Weights of a small mixture-of-experts language model, trained from scratch on English Wikipedia: width 192, vocabulary 6153.
Below are experts of layer 9 (counted from 0) of a mixture-of-experts language model. Rows are named router (the router's row for the expert), down (a neuron's output weights, with its number) and show model dimensions 96-143. Each number is 50 + 15 x the weight over its row's rms, rounded and kept within 0 to 99.
After each expert's rows: a language model's description of what the expert responds to; "comes before" lists some tokens at least twice as common just after its tokens as in all text. This comes from a sample of Wikipedia text that the model never trained on. Tokens count by the router's weight.

# expert 63
router:78 49 53 54 41 40 48 68 63 70 44 51 34 66 51 56 57 32 73 33 56 42 50 53 58 69 57 71 44 39 34 52 71 23 61 51 65 56 63 36 51 41 38 22 58 73 71 42
down0:53 42 62 85 36 71 56 44 52 69 38 54 31 21 51 51 54 40 76 49 49 43 59 57 43 76 37 63 52 46 52 31 38 66 60 64 66 46 72 22 34 50 35 45 43 46 70 49
down1:52 45 63 52 51 38 53 34 38 70 26 45 59 31 77 28 69 62 66 34 73 35 50 15 51 63 48 66 51 57 48 52 43 11 63 37 40 41 87 41 56 69 36 52 46 11 70 42
down2:80 51 58 32 43 28 57 43 45 38 46 82 30 58 38 57 25 60 39 29 60 52 72 47 67 59 46 47 69 71 64 19 56 33 37 51 64 58 78 62 61 61 51 60 35 32 63 59
down3:51 59 42 62 33 74 34 37 73 59 56 73 56 58 41 32 80 58 38 70 58 63 64 51 76 82 66 62 41 56 24 40 60 51 44 42 51 37 43 35 56 69 49 48 26 35 49 59
down4:43 40 54 53 68 63 72 69 55 51 31 53 65 57 71 21 81 35 53 43 64 51 55 40 83 46 40 83 43 46 26 61 78 40 51 41 20 61 60 67 65 42 66 68 61 52 43 51
down5:46 63 40 69 50 60 39 47 72 47 66 51 47 82 45 51 42 33 66 45 24 39 39 47 53 75 46 63 89 59 02 72 74 84 35 47 49 43 50 57 60 45 81 64 44 48 40 40
down6:32 32 61 53 30 56 64 51 64 53 54 62 36 43 53 66 61 51 68 66 59 10 35 46 61 67 61 65 57 72 42 42 74 67 33 89 43 57 44 60 48 34 61 57 63 39 46 39
down7:45 25 57 42 61 47 07 62 41 35 56 42 23 35 57 45 50 31 35 47 52 66 22 50 39 58 44 65 89 64 48 30 48 34 62 41 57 32 30 41 21 52 81 30 62 59 43 75
down8:65 43 33 40 56 37 55 30 41 15 47 17 48 27 69 42 69 33 45 59 41 43 75 72 75 36 55 44 65 51 44 48 77 39 76 62 72 47 25 56 34 48 56 29 57 62 39 63
down9:63 40 51 26 48 47 67 57 70 86 14 45 55 43 39 37 62 37 43 60 61 46 52 53 86 53 49 34 51 53 31 34 48 51 61 31 46 46 32 47 37 43 62 58 63 67 34 36
down10:38 62 56 53 35 25 33 33 37 45 52 42 37 15 38 54 29 48 39 35 58 19 16 74 32 41 56 34 50 37 30 54 42 46 50 46 59 55 37 30 24 68 49 35 95 45 61 50
It responds to: Year digits and capitals. Leading digits of years, chiefly 2 in 20xx dates, and capital letters in acronyms or after brackets, like the E in CEO.
comes before: "2", "010", "008", "009", "012", "011"

# expert 3
router:38 29 69 32 64 50 57 64 63 34 50 73 54 36 81 58 65 48 52 62 43 55 56 20 68 46 49 55 49 38 41 37 68 55 35 29 41 71 62 34 44 69 59 29 59 43 59 38
down0:61 34 41 49 19 80 16 49 44 40 42 44 39 58 40 27 77 71 50 29 58 34 60 62 39 79 26 54 36 41 64 41 13 41 61 30 54 33 30 38 21 53 42 52 47 37 51 46
down1:52 69 41 33 71 58 46 55 72 60 36 54 37 34 35 29 46 41 62 44 52 39 61 46 62 25 37 49 41 39 60 57 87 43 54 45 58 57 54 28 53 40 60 65 45 65 52 54
down2:56 77 49 39 46 71 70 60 36 47 33 58 67 39 41 78 24 44 48 38 42 78 50 56 59 37 64 20 40 38 54 42 24 44 45 73 60 48 60 59 42 36 46 31 25 59 22 66
down3:47 23 64 28 18 39 29 54 61 37 36 53 75 46 33 49 69 33 65 33 50 64 15 79 38 51 67 69 51 51 38 56 48 33 70 55 37 23 62 43 46 28 45 60 50 44 29 46
down4:42 15 51 28 73 76 52 44 37 17 69 43 52 44 46 35 20 72 60 42 51 50 30 39 47 55 60 77 67 56 12 47 24 55 44 46 63 58 46 52 35 31 77 43 18 36 43 72
down5:39 49 74 53 70 62 43 57 27 52 52 28 40 61 71 53 45 65 64 41 64 56 65 12 49 68 75 55 29 82 67 20 45 68 28 42 63 60 49 45 73 39 19 53 41 60 84 60
down6:64 41 36 52 78 39 43 55 57 27 17 68 44 46 74 54 79 30 54 44 49 43 26 35 53 33 58 52 64 36 64 49 38 46 47 64 55 52 40 42 68 51 50 65 23 45 69 51
down7:36 40 50 30 50 19 64 67 26 60 39 62 47 58 48 35 67 35 63 26 36 44 43 48 52 45 55 63 70 73 50 82 36 58 66 62 19 34 99 48 49 86 73 32 55 57 49 23
down8:60 66 34 68 59 60 56 45 55 75 72 40 52 62 65 49 47 43 27 63 42 95 43 47 44 67 52 33 49 64 43 49 25 56 69 39 41 43 66 42 54 28 66 63 40 62 49 63
down9:57 41 72 37 40 55 22 50 49 63 74 58 31 44 68 45 58 50 34 48 68 62 56 45 72 44 54 64 38 66 65 31 55 53 42 35 42 39 65 37 67 53 43 27 46 44 63 24
down10:36 58 41 80 38 29 57 57 30 47 54 55 41 33 46 73 74 50 57 73 37 42 65 41 43 55 33 64 65 31 29 44 37 63 30 53 50 23 61 35 50 60 53 33 59 54 55 49
It responds to: Place-name head nouns. Second words of proper names for places, teams and institutions, such as Park, Road, Island, City, and shire, mostly in tables and infoboxes.
comes before: ",", ".", " | ", " |", "s", " ("

# expert 2
router:35 45 51 37 46 35 51 43 68 77 47 49 30 59 65 50 57 76 34 50 77 37 41 60 38 35 71 68 67 34 18 60 66 40 65 19 51 50 37 55 13 43 63 75 35 52 39 42
down0:54 29 30 27 64 63 47 56 49 58 36 29 63 50 74 25 51 62 72 51 50 53 84 66 59 36 33 80 48 31 16 50 39 73 58 42 63 46 57 37 51 48 40 39 29 48 31 58
down1:85 47 42 28 34 26 40 67 57 50 53 53 61 27 47 66 41 61 25 65 41 77 40 25 46 36 50 48 16 36 52 52 31 65 63 44 57 56 64 36 70 36 21 55 30 70 23 28
down2:72 43 60 83 58 31 53 40 61 13 82 46 33 41 36 75 79 44 56 48 49 62 59 44 56 53 64 76 45 29 68 65 58 49 29 38 47 41 39 65 34 53 67 41 49 51 49 12
down3:52 47 60 76 58 45 53 49 50 51 45 70 40 44 67 45 47 63 49 53 52 44 36 65 55 37 70 69 59 49 24 20 55 58 66 57 62 25 60 34 28 65 68 56 46 56 37 38
down4:40 18 68 67 55 61 35 37 33 53 54 45 47 37 18 47 45 40 31 48 26 52 63 64 58 44 67 33 53 51 43 48 45 42 70 55 89 52 67 18 63 64 35 69 49 76 37 55
down5:64 50 39 51 63 43 35 62 49 25 56 38 46 37 29 57 40 53 67 49 54 60 49 67 34 49 56 89 68 46 21 66 48 48 52 56 47 57 35 43 73 61 74 43 83 49 65 72
down6:62 28 59 72 22 49 50 25 39 53 37 52 50 31 44 50 55 30 52 19 54 50 43 59 19 76 46 50 42 73 59 27 67 50 44 33 53 66 48 64 47 58 64 50 57 25 82 69
down7:27 46 36 34 78 48 50 26 51 61 46 63 58 25 57 53 47 42 90 72 71 23 59 39 44 52 39 63 38 43 53 50 55 20 64 58 44 43 53 35 54 59 50 41 21 60 59 59
down8:13 55 57 59 39 63 49 61 65 58 53 45 50 53 29 37 58 94 43 66 60 45 05 37 61 53 66 43 58 46 12 48 14 52 32 31 57 54 35 43 29 60 55 42 74 55 42 29
down9:39 58 64 54 33 67 66 69 33 53 10 59 20 56 60 29 73 60 24 48 58 31 67 22 53 74 42 69 71 51 34 56 66 50 53 54 55 49 26 47 81 41 39 56 38 26 56 32
down10:31 16 58 26 36 57 47 35 62 43 38 48 51 48 35 46 60 36 44 37 94 68 50 59 52 20 53 59 60 29 52 79 43 45 56 71 55 46 66 52 66 66 56 38 70 46 41 35
It responds to: Person and group nouns. Object pronouns and nouns for people or communities after determiners or verbs, such as him, them, the player, club, town, family.
comes before: ".", "'s", ",", " to", " and", " of"

# expert 26
router:37 44 56 44 36 43 40 59 58 40 15 45 69 09 23 48 73 34 61 43 22 18 53 46 44 40 59 74 52 26 56 63 38 55 62 43 56 32 49 67 45 54 59 39 18 27 48 58
down0:60 50 57 46 55 62 27 61 24 58 59 39 39 55 55 45 11 61 69 22 41 55 43 62 63 43 43 37 50 59 58 58 30 60 51 30 49 59 54 55 50 38 45 37 29 37 53 60
down1:35 76 73 50 26 44 71 63 73 51 58 49 34 55 45 47 36 45 69 32 54 55 50 68 47 45 67 51 29 65 65 15 35 67 34 37 47 53 22 39 27 55 24 63 16 22 50 38
down2:43 32 60 49 72 53 49 50 81 62 42 35 24 65 78 51 78 41 35 62 63 59 56 46 93 53 31 70 44 24 55 55 68 40 68 56 31 45 24 39 48 47 20 51 62 61 55 73
down3:38 73 63 69 38 49 43 37 51 53 69 31 56 69 62 52 45 54 56 37 43 51 47 38 57 68 46 23 58 30 34 62 33 60 65 35 51 50 61 38 60 74 75 73 24 43 67 67
down4:30 39 52 43 43 58 54 51 52 51 51 41 54 94 49 41 25 72 32 43 51 67 50 40 54 19 44 58 48 44 50 50 50 42 26 47 90 33 50 54 57 53 35 50 71 41 49 36
down5:59 31 54 42 57 59 50 41 62 25 27 32 60 75 52 67 48 55 66 60 49 63 59 57 54 34 45 88 63 46 43 30 44 38 81 40 68 25 42 59 49 53 76 55 33 43 61 57
down6:37 49 44 45 28 53 48 35 45 68 35 55 42 59 51 36 34 57 35 56 64 60 69 64 63 56 76 41 69 61 62 27 64 51 76 74 48 60 49 41 50 49 67 51 45 56 38 34
down7:70 69 16 30 66 30 41 27 55 27 60 56 68 47 63 37 69 74 27 65 49 81 41 65 44 72 54 55 62 51 44 38 48 51 68 00 41 42 51 48 34 46 59 63 58 71 56 49
down8:48 45 42 48 31 99 63 25 21 49 93 54 28 38 73 28 53 44 44 53 39 31 40 64 46 47 43 46 52 55 37 70 39 32 64 47 37 40 53 48 62 57 42 24 40 56 69 41
down9:62 51 58 30 33 60 61 90 47 32 45 60 67 46 43 36 66 53 31 49 57 46 73 44 47 53 42 77 43 26 51 66 55 41 39 62 68 37 77 40 91 56 53 48 47 57 65 28
down10:34 56 54 53 21 45 43 45 63 53 24 58 65 16 47 61 65 79 50 59 65 41 71 65 60 73 64 27 35 50 54 36 28 75 58 86 66 33 42 66 53 35 33 51 71 35 53 69
It responds to: Latinate word endings. Final suffix pieces completing words, often in tables or taxonomy boxes, such as Catal-ogue, cit-ation, pass-ages, Philipp-ines, Scientific classification.
comes before: "\n", ",", ".", " of", " and", "z"

# expert 0
router:34 79 24 52 77 65 42 66 52 62 55 57 66 27 61 57 79 44 62 49 82 46 48 50 30 52 29 73 46 50 34 64 43 45 52 46 62 72 74 65 58 49 75 37 59 35 48 54
down0:50 55 57 47 75 22 41 68 46 36 53 41 49 69 45 50 38 27 71 56 42 42 45 46 63 63 47 49 75 42 32 65 57 27 55 62 64 43 66 30 48 31 32 66 52 47 39 64
down1:52 44 53 47 64 24 43 64 78 60 51 33 62 41 47 68 64 45 45 59 74 69 32 62 48 48 38 67 56 48 36 31 31 42 58 79 44 53 70 66 26 40 64 52 83 54 32 40
down2:58 51 52 35 50 55 41 64 50 50 37 51 53 31 94 51 43 43 58 24 31 60 61 54 49 26 63 22 75 51 62 48 51 25 50 62 56 65 61 35 74 78 53 62 21 36 58 53
down3:66 61 65 30 59 39 38 50 60 60 48 50 33 65 79 50 73 99 49 51 63 50 73 35 20 46 46 29 83 31 59 56 67 81 45 46 45 44 62 13 44 55 46 69 53 65 27 66
down4:47 58 69 54 51 50 59 40 41 45 64 84 45 59 68 61 29 51 44 41 33 27 61 60 56 49 54 51 12 61 64 63 37 27 46 45 68 42 40 69 36 55 64 61 50 64 60 51
down5:47 30 54 39 58 65 67 59 60 36 55 60 43 62 73 35 76 58 28 60 65 47 53 31 39 39 44 59 43 59 62 49 24 43 42 49 30 39 43 70 39 61 34 42 27 54 78 69
down6:48 68 51 56 64 51 67 76 73 50 75 28 43 69 68 62 44 24 45 34 37 32 50 27 00 71 34 55 53 33 52 55 47 82 54 33 44 43 72 71 34 53 43 29 45 47 44 54
down7:54 26 57 00 66 31 12 43 31 39 14 51 51 51 52 51 55 62 55 71 52 30 56 33 52 62 41 39 54 32 35 69 26 48 45 27 52 59 36 28 45 74 69 39 65 58 49 44
down8:51 23 47 43 48 39 67 61 36 26 51 39 56 46 53 26 61 40 41 34 48 66 43 61 49 59 39 46 49 76 75 37 27 81 61 36 35 48 35 50 53 57 57 38 66 34 52 63
down9:60 39 24 53 75 35 54 44 66 52 47 50 35 34 71 46 37 69 35 49 43 41 35 38 64 35 82 23 30 40 36 44 46 39 66 66 20 41 42 40 55 42 68 51 67 37 64 46
down10:61 82 37 50 45 52 66 48 59 67 73 55 43 58 68 62 40 60 55 52 69 40 47 49 62 37 61 23 57 50 57 56 62 55 37 53 58 57 86 27 80 66 61 46 45 21 68 48
It responds to: Table cell and list separators. Column bars, line breaks, semicolons and dates opening rows in tables and numbered lists, such as "| 19th", "; 15", "On".
comes before: "1", "| ", "15", "13", "14", "2"

# expert 39
router:38 32 62 46 76 36 58 52 32 57 45 63 69 41 72 42 71 69 66 57 73 59 39 50 35 44 66 56 47 47 52 68 10 40 35 56 55 72 36 49 36 53 65 57 18 57 55 47
down0:67 21 25 61 70 79 74 29 51 39 75 31 56 68 38 48 62 62 37 51 54 43 78 18 69 51 71 58 66 50 47 66 14 51 72 46 34 46 56 60 44 55 78 44 68 78 63 77
down1:48 48 67 45 56 42 54 49 53 80 47 63 40 44 37 48 62 50 67 73 55 70 73 64 42 65 55 69 35 54 49 46 41 57 70 59 21 37 73 28 33 50 72 69 45 68 37 42
down2:47 56 49 50 74 50 46 37 54 24 64 39 49 60 51 51 47 35 43 56 45 32 66 20 33 50 34 58 48 45 33 38 67 53 59 34 41 56 37 49 57 52 58 50 58 55 54 58
down3:70 36 68 57 65 77 47 41 48 67 47 62 68 34 31 61 50 33 56 52 49 10 51 81 65 66 35 67 59 23 56 42 44 82 64 47 55 46 42 59 75 65 61 70 36 87 49 32
down4:37 36 37 40 64 90 61 10 56 48 52 55 63 54 39 40 59 63 44 49 40 64 08 29 64 23 50 44 47 67 42 65 55 39 61 60 73 48 40 61 53 23 71 44 51 42 45 72
down5:39 54 25 65 20 45 52 72 42 58 44 40 47 33 51 40 24 47 45 54 55 58 32 90 76 36 44 49 49 39 48 36 37 41 53 52 38 32 58 42 45 37 72 22 74 68 49 57
down6:42 65 27 50 64 52 67 21 57 32 62 31 37 29 18 58 55 65 38 47 66 56 50 71 30 56 65 73 51 31 31 61 34 59 53 64 42 52 45 61 35 50 35 47 47 81 53 47
down7:66 31 37 36 58 60 25 43 50 50 62 45 55 52 68 60 41 54 37 47 43 62 43 17 56 41 84 47 44 48 43 53 45 59 56 35 43 49 31 51 26 62 58 37 53 42 04 44
down8:27 54 69 54 33 76 69 45 01 48 60 39 33 69 67 53 34 67 50 62 52 83 49 44 62 48 28 43 55 17 53 64 37 64 55 42 45 59 26 38 56 84 39 47 72 43 59 65
down9:33 55 77 59 62 40 68 55 50 36 78 45 37 29 69 26 51 47 52 53 68 63 44 50 38 28 64 55 23 73 77 66 38 53 43 65 52 58 60 50 53 33 94 28 52 29 64 27
down10:73 61 44 41 52 54 46 64 60 20 42 45 43 27 62 42 54 53 48 37 45 27 37 67 62 55 70 62 35 78 53 66 56 36 47 65 47 63 68 46 67 51 34 44 70 72 38 32
It responds to: Line breaks and copulas. Line breaks closing coordinate lines and table rows in infoboxes and tables, plus was, is, has, and it in running prose.
comes before: "-", "| ", "- ", "- Country:", "- D", "- M"

# expert 50
router:40 79 34 70 74 57 42 40 65 59 46 63 66 47 66 62 53 57 55 54 46 42 49 39 53 47 66 49 65 52 68 53 74 19 25 43 77 59 72 27 52 51 46 50 60 42 36 36
down0:51 43 21 35 68 60 63 33 67 37 29 51 47 29 21 41 62 53 43 48 67 53 32 83 70 44 42 50 23 24 16 42 41 46 51 31 39 76 34 59 35 39 68 77 48 38 65 28
down1:50 61 65 56 57 54 25 24 36 76 56 36 77 68 24 66 56 63 18 29 46 52 66 64 78 70 55 54 74 54 51 75 43 47 43 49 40 53 40 70 52 43 39 45 44 29 60 81
down2:15 48 33 32 43 59 42 64 32 51 46 54 72 41 51 73 50 49 39 81 67 63 52 40 54 57 44 39 40 60 29 35 69 36 89 22 45 63 53 30 45 48 71 58 79 72 56 50
down3:43 63 43 47 40 48 90 29 25 44 47 57 63 60 41 49 52 50 48 34 55 35 43 53 29 46 38 36 38 57 45 51 37 76 44 66 65 38 47 79 53 62 79 46 30 52 51 41
down4:49 72 59 66 34 50 30 61 54 42 53 33 63 59 70 37 34 39 46 42 30 39 30 63 43 49 69 60 67 25 40 40 63 59 64 26 50 82 65 37 35 61 41 34 42 46 27 37
down5:80 50 51 59 40 53 51 29 49 15 55 59 48 38 52 67 61 78 64 31 56 48 51 51 50 88 48 76 64 36 15 61 29 69 40 51 20 29 55 43 69 44 58 45 45 51 39 46
down6:51 55 34 42 55 67 85 45 52 82 56 32 52 50 46 28 69 50 35 54 40 58 57 51 05 45 54 68 40 42 36 62 69 54 49 33 59 40 54 58 47 73 43 33 65 72 41 30
down7:62 99 59 35 63 46 70 55 49 99 21 46 30 60 46 66 65 62 49 55 37 36 66 73 37 56 58 36 57 37 48 32 49 48 53 39 64 74 74 47 40 48 31 66 44 30 49 47
down8:47 62 44 33 44 54 60 31 43 32 62 46 59 32 47 50 09 68 53 41 63 79 46 37 68 33 31 60 63 55 38 39 46 56 35 43 43 46 61 81 46 60 55 34 61 61 42 44
down9:67 25 47 60 63 34 46 99 51 42 31 47 28 47 48 50 58 55 30 51 30 51 53 62 48 34 68 32 40 58 69 62 49 68 79 32 49 60 52 52 47 40 50 54 53 42 61 28
down10:55 58 13 29 44 48 52 40 59 45 62 37 50 61 56 42 46 51 42 84 54 49 59 59 44 72 48 63 39 43 64 41 24 54 63 49 15 21 87 07 54 55 48 52 50 79 60 72
It responds to: Brackets and non-Latin bytes. Opening parentheses and separators before dates or glosses, such as (born, (aged, plus byte pieces inside Japanese, Arabic, Thai, Greek text.
comes before: "1", "2", "6", "3", "#", "4"

# expert 49
router:64 68 67 34 60 34 63 60 71 41 49 61 40 53 36 52 37 58 51 53 69 43 12 80 30 59 81 51 39 66 35 45 50 40 43 50 66 44 52 25 63 17 50 39 39 54 43 73
down0:58 16 66 48 51 56 68 77 42 42 47 54 12 36 54 39 51 61 60 64 61 49 53 76 44 63 63 53 41 72 42 38 37 37 72 57 55 37 49 69 40 49 73 23 40 39 36 46
down1:83 56 55 51 55 44 47 42 64 72 71 19 52 57 39 53 59 48 49 42 65 52 30 49 37 60 60 45 55 44 45 71 37 67 57 64 74 55 36 42 70 40 42 61 67 43 68 63
down2:36 46 20 44 65 53 61 38 74 67 37 75 52 41 49 78 51 61 60 50 27 58 55 44 53 53 40 27 41 63 43 48 46 58 35 32 71 54 40 42 87 31 78 49 63 57 51 41
down3:50 58 31 40 53 43 59 58 59 43 29 27 71 62 50 47 71 44 66 34 25 42 64 35 41 38 39 56 47 59 62 44 34 37 30 83 36 59 57 64 60 28 29 53 38 62 30 57
down4:23 59 36 53 56 59 59 59 89 28 51 50 67 68 55 59 26 43 59 45 52 56 41 31 21 59 38 62 43 41 52 35 38 49 44 63 43 55 61 52 64 33 65 33 46 41 46 41
down5:29 38 60 53 63 61 54 40 04 45 58 37 49 56 52 51 67 06 52 32 77 74 25 43 31 67 52 49 76 72 56 62 29 51 58 58 68 50 72 54 75 52 54 52 34 62 63 49
down6:57 57 42 11 47 68 55 24 68 76 68 52 65 45 54 41 68 50 49 52 66 34 64 32 53 49 48 80 40 45 36 16 23 51 54 55 28 63 92 67 33 57 23 50 46 58 40 51
down7:63 43 54 56 55 54 39 48 30 42 42 62 58 40 73 48 61 43 38 19 28 57 36 66 55 71 61 57 66 65 35 51 54 49 49 69 39 50 33 64 54 37 49 52 66 68 63 77
down8:62 48 63 35 60 45 50 46 90 66 54 62 69 49 59 78 28 33 59 61 53 43 43 52 59 46 60 56 54 42 16 46 30 44 73 24 36 28 51 39 40 56 47 45 35 52 39 33
down9:58 49 53 72 61 56 16 51 49 42 43 75 51 50 48 72 33 57 36 41 47 30 32 47 57 67 65 19 37 49 47 42 67 20 53 43 65 39 88 25 68 38 77 42 49 48 44 65
down10:59 29 81 35 47 50 60 46 49 47 48 46 42 36 34 46 48 69 09 45 36 50 89 53 40 49 60 30 49 41 29 58 36 44 58 44 49 35 40 30 34 61 83 40 57 82 46 50
It responds to: Inclusion prepositions and leading digits. Words like among, between, along with, one of, from, plus leading digits of years and numbers in table cells.
comes before: " |", ".", ":", " the", ",", " | "

# expert 55
router:42 25 61 55 41 56 51 59 66 57 51 72 42 60 51 36 44 42 47 66 55 67 64 53 28 64 59 62 79 25 33 50 60 32 44 09 39 56 74 36 44 30 48 31 63 41 19 43
down0:56 54 36 40 76 69 61 40 36 67 27 39 53 13 41 15 47 45 31 55 42 54 61 39 49 77 17 72 58 21 61 16 43 50 59 45 60 40 58 36 37 38 66 35 67 38 42 75
down1:57 44 47 59 45 47 47 66 40 70 43 96 46 45 49 45 78 45 45 40 51 46 42 62 51 54 59 50 43 59 50 67 52 48 35 15 60 69 45 46 44 23 58 78 76 29 48 38
down2:36 21 50 40 54 68 33 52 53 63 49 47 42 42 77 18 41 26 78 55 36 47 52 62 49 77 34 51 45 33 55 18 43 68 47 62 51 36 58 39 37 57 41 58 53 40 26 42
down3:49 50 69 54 73 51 66 39 73 55 42 34 66 47 86 55 54 69 31 73 27 79 56 66 55 50 47 35 43 57 37 34 64 41 45 39 43 30 43 71 57 51 44 26 54 70 54 63
down4:58 39 37 55 51 42 22 60 57 42 35 31 62 34 64 22 71 25 68 56 41 45 40 45 81 41 37 67 52 48 47 57 66 31 56 37 67 41 41 33 58 55 59 47 24 81 62 64
down5:45 46 44 78 63 30 53 39 49 51 57 48 50 47 30 59 45 34 72 44 51 59 57 65 43 11 75 43 55 58 69 41 31 43 33 60 54 89 50 51 54 62 74 53 73 37 50 69
down6:52 48 48 39 53 63 49 39 36 35 40 64 85 48 43 50 80 62 49 50 44 63 38 51 43 57 41 69 53 71 28 79 42 34 60 43 50 61 48 39 47 74 69 61 36 48 78 78
down7:31 33 48 33 61 42 57 40 59 47 80 78 37 44 40 48 83 37 57 70 81 41 40 38 69 47 40 65 39 47 46 34 47 60 51 54 45 48 09 69 37 46 50 45 27 64 34 41
down8:54 56 55 29 53 52 43 41 16 42 70 40 53 63 48 65 34 14 48 47 15 39 36 49 71 54 59 55 40 49 44 48 28 62 49 95 43 51 60 42 41 40 68 33 43 60 54 36
down9:49 59 54 53 44 59 36 39 53 21 71 39 52 46 41 41 31 32 45 40 52 43 58 47 39 78 55 39 61 44 67 88 70 48 44 59 34 29 39 62 34 65 54 56 63 64 42 60
down10:35 43 42 54 55 32 61 37 71 48 47 47 24 33 22 59 23 32 40 45 51 83 21 58 63 52 58 67 54 48 60 41 58 40 75 45 45 35 69 33 68 26 62 49 37 89 61 74
It responds to: Social and violence nouns. Everyday social nouns, often about death, war, law or institutions, such as death, prison, church, children, school, government.
comes before: ".", " of", "s", " and", ",", "'s"

# expert 45
router:30 30 60 58 54 50 41 46 64 60 44 45 43 41 25 51 51 56 41 34 24 62 40 35 56 60 73 74 39 21 61 51 56 66 85 64 30 38 71 72 43 49 72 57 63 34 44 32
down0:50 64 79 16 33 61 57 69 78 50 18 49 21 53 43 35 42 69 34 36 61 23 43 58 40 53 62 66 63 27 48 35 65 49 59 31 46 65 71 48 63 66 79 85 49 46 38 33
down1:53 62 82 57 30 50 61 51 48 46 64 50 41 59 44 34 31 48 49 26 44 30 43 55 76 50 50 56 41 38 37 65 48 50 68 56 44 40 52 60 57 41 56 36 32 59 43 38
down2:50 28 72 77 44 43 66 57 44 77 74 40 46 38 45 40 54 74 42 22 35 46 62 31 61 53 35 58 49 43 64 37 60 35 53 35 50 46 07 74 45 68 52 42 37 69 62 62
down3:39 46 55 48 46 63 66 75 35 64 55 51 34 22 48 51 46 37 47 66 46 53 45 38 50 59 38 08 40 83 51 40 51 44 48 69 43 58 30 29 65 39 88 60 38 46 80 53
down4:70 25 52 39 28 67 68 25 36 36 35 40 52 42 60 41 47 73 26 38 33 36 48 43 34 57 67 46 80 62 38 43 22 67 41 61 40 59 76 58 49 52 70 52 68 42 52 25
down5:38 61 74 61 53 80 02 64 09 75 36 67 35 41 40 23 58 66 17 47 44 44 68 56 66 53 63 74 53 41 50 49 50 45 25 44 46 42 49 57 46 48 55 28 37 39 79 57
down6:58 77 43 68 35 44 75 95 45 48 54 35 20 45 51 46 50 68 52 68 58 51 59 55 51 37 52 51 56 37 56 60 61 42 31 15 41 37 60 62 49 65 30 54 35 56 46 46
down7:43 72 37 48 57 62 50 75 41 45 33 41 54 59 45 53 51 58 62 35 49 28 60 68 72 36 41 69 29 47 64 52 86 40 63 45 68 63 26 52 60 17 48 38 69 61 40 33
down8:49 41 09 63 49 60 38 43 74 37 40 53 63 29 35 70 65 33 51 22 34 50 43 66 51 50 54 50 47 42 53 46 50 43 23 40 64 50 59 72 72 35 78 77 80 30 44 70
down9:25 34 24 58 86 50 66 55 92 46 59 48 37 38 61 48 60 49 64 41 60 74 51 44 51 24 25 54 42 55 66 77 44 44 43 53 43 29 51 41 61 55 47 36 42 46 51 57
down10:52 58 51 56 34 37 58 49 51 35 38 71 69 69 50 68 61 69 46 55 89 39 38 63 50 41 40 69 67 32 49 43 34 58 63 47 52 77 57 54 39 45 57 59 38 51 60 51
It responds to: Plural noun endings. Plural and suffix endings like -es, -s, -ers, -ions, -ies, and plural nouns such as points, games, events, buildings.
comes before: ".", " and", " are", " were", " of", ","

# expert 59
router:53 47 27 40 61 73 68 49 57 64 56 51 45 54 63 36 57 36 44 50 72 53 61 48 27 34 78 38 41 61 23 59 68 55 45 50 56 62 71 47 66 24 34 71 52 37 45 41
down0:58 43 38 61 64 52 29 48 39 32 50 42 52 36 67 41 50 40 53 53 66 32 42 64 72 38 25 46 47 49 52 52 50 07 75 42 13 42 35 48 18 46 52 53 86 60 31 61
down1:33 41 27 48 58 23 66 58 46 52 45 78 25 27 56 32 32 64 42 53 31 32 51 41 45 68 61 28 55 62 14 81 51 59 50 47 41 49 38 58 66 51 29 43 65 48 68 60
down2:32 36 63 31 23 82 61 59 52 81 53 55 46 57 52 68 54 55 45 59 55 45 67 45 37 60 50 49 57 76 26 41 58 37 49 60 56 44 47 40 32 65 57 54 46 30 47 37
down3:41 50 67 69 37 49 30 46 61 53 16 46 51 56 29 38 90 43 57 89 41 52 28 45 22 48 53 50 76 44 58 46 75 31 25 43 32 47 47 75 43 28 29 46 48 55 30 53
down4:71 45 67 37 43 50 30 26 60 19 55 40 40 59 58 47 20 40 35 34 55 43 39 60 53 64 61 44 67 26 76 57 30 55 63 48 47 46 27 49 59 44 43 54 58 43 42 72
down5:55 33 41 22 69 34 66 66 52 57 73 14 74 48 33 68 51 63 30 51 51 52 42 52 53 62 66 44 68 55 14 41 61 50 69 45 53 46 37 29 41 65 35 66 50 37 54 24
down6:47 49 22 55 54 55 54 65 53 38 30 57 65 19 38 37 67 40 47 39 61 69 56 53 66 56 63 32 43 50 71 69 52 65 29 57 86 44 44 43 66 42 54 51 74 53 46 33
down7:43 38 47 40 86 44 60 42 57 54 79 46 43 37 39 35 48 43 52 59 45 40 43 38 37 52 52 43 41 83 44 37 33 34 61 64 77 58 66 24 46 35 54 68 65 51 36 41
down8:40 71 47 49 74 53 47 61 67 68 43 55 24 59 56 29 66 92 63 47 59 43 60 46 49 38 46 65 41 61 22 52 52 59 51 47 55 51 66 55 55 54 43 56 56 55 49 61
down9:30 46 48 56 91 43 52 51 33 35 67 55 51 56 51 60 40 35 49 52 72 57 25 70 21 55 61 27 43 51 29 52 60 49 46 62 63 44 46 63 58 56 50 61 67 63 52 38
down10:62 38 53 51 89 48 52 22 38 63 47 51 46 41 36 44 72 48 71 35 47 21 42 55 62 53 54 52 51 39 63 21 55 44 73 64 39 44 68 56 25 50 51 42 40 29 54 64
It responds to: Non-leading digits. Digits inside long numbers in tables, census figures and identifiers, especially 5 to 8, such as 1,620, 4,818 and OCLC numbers.
comes before: " | ", "9", "4", "7", "3", "8"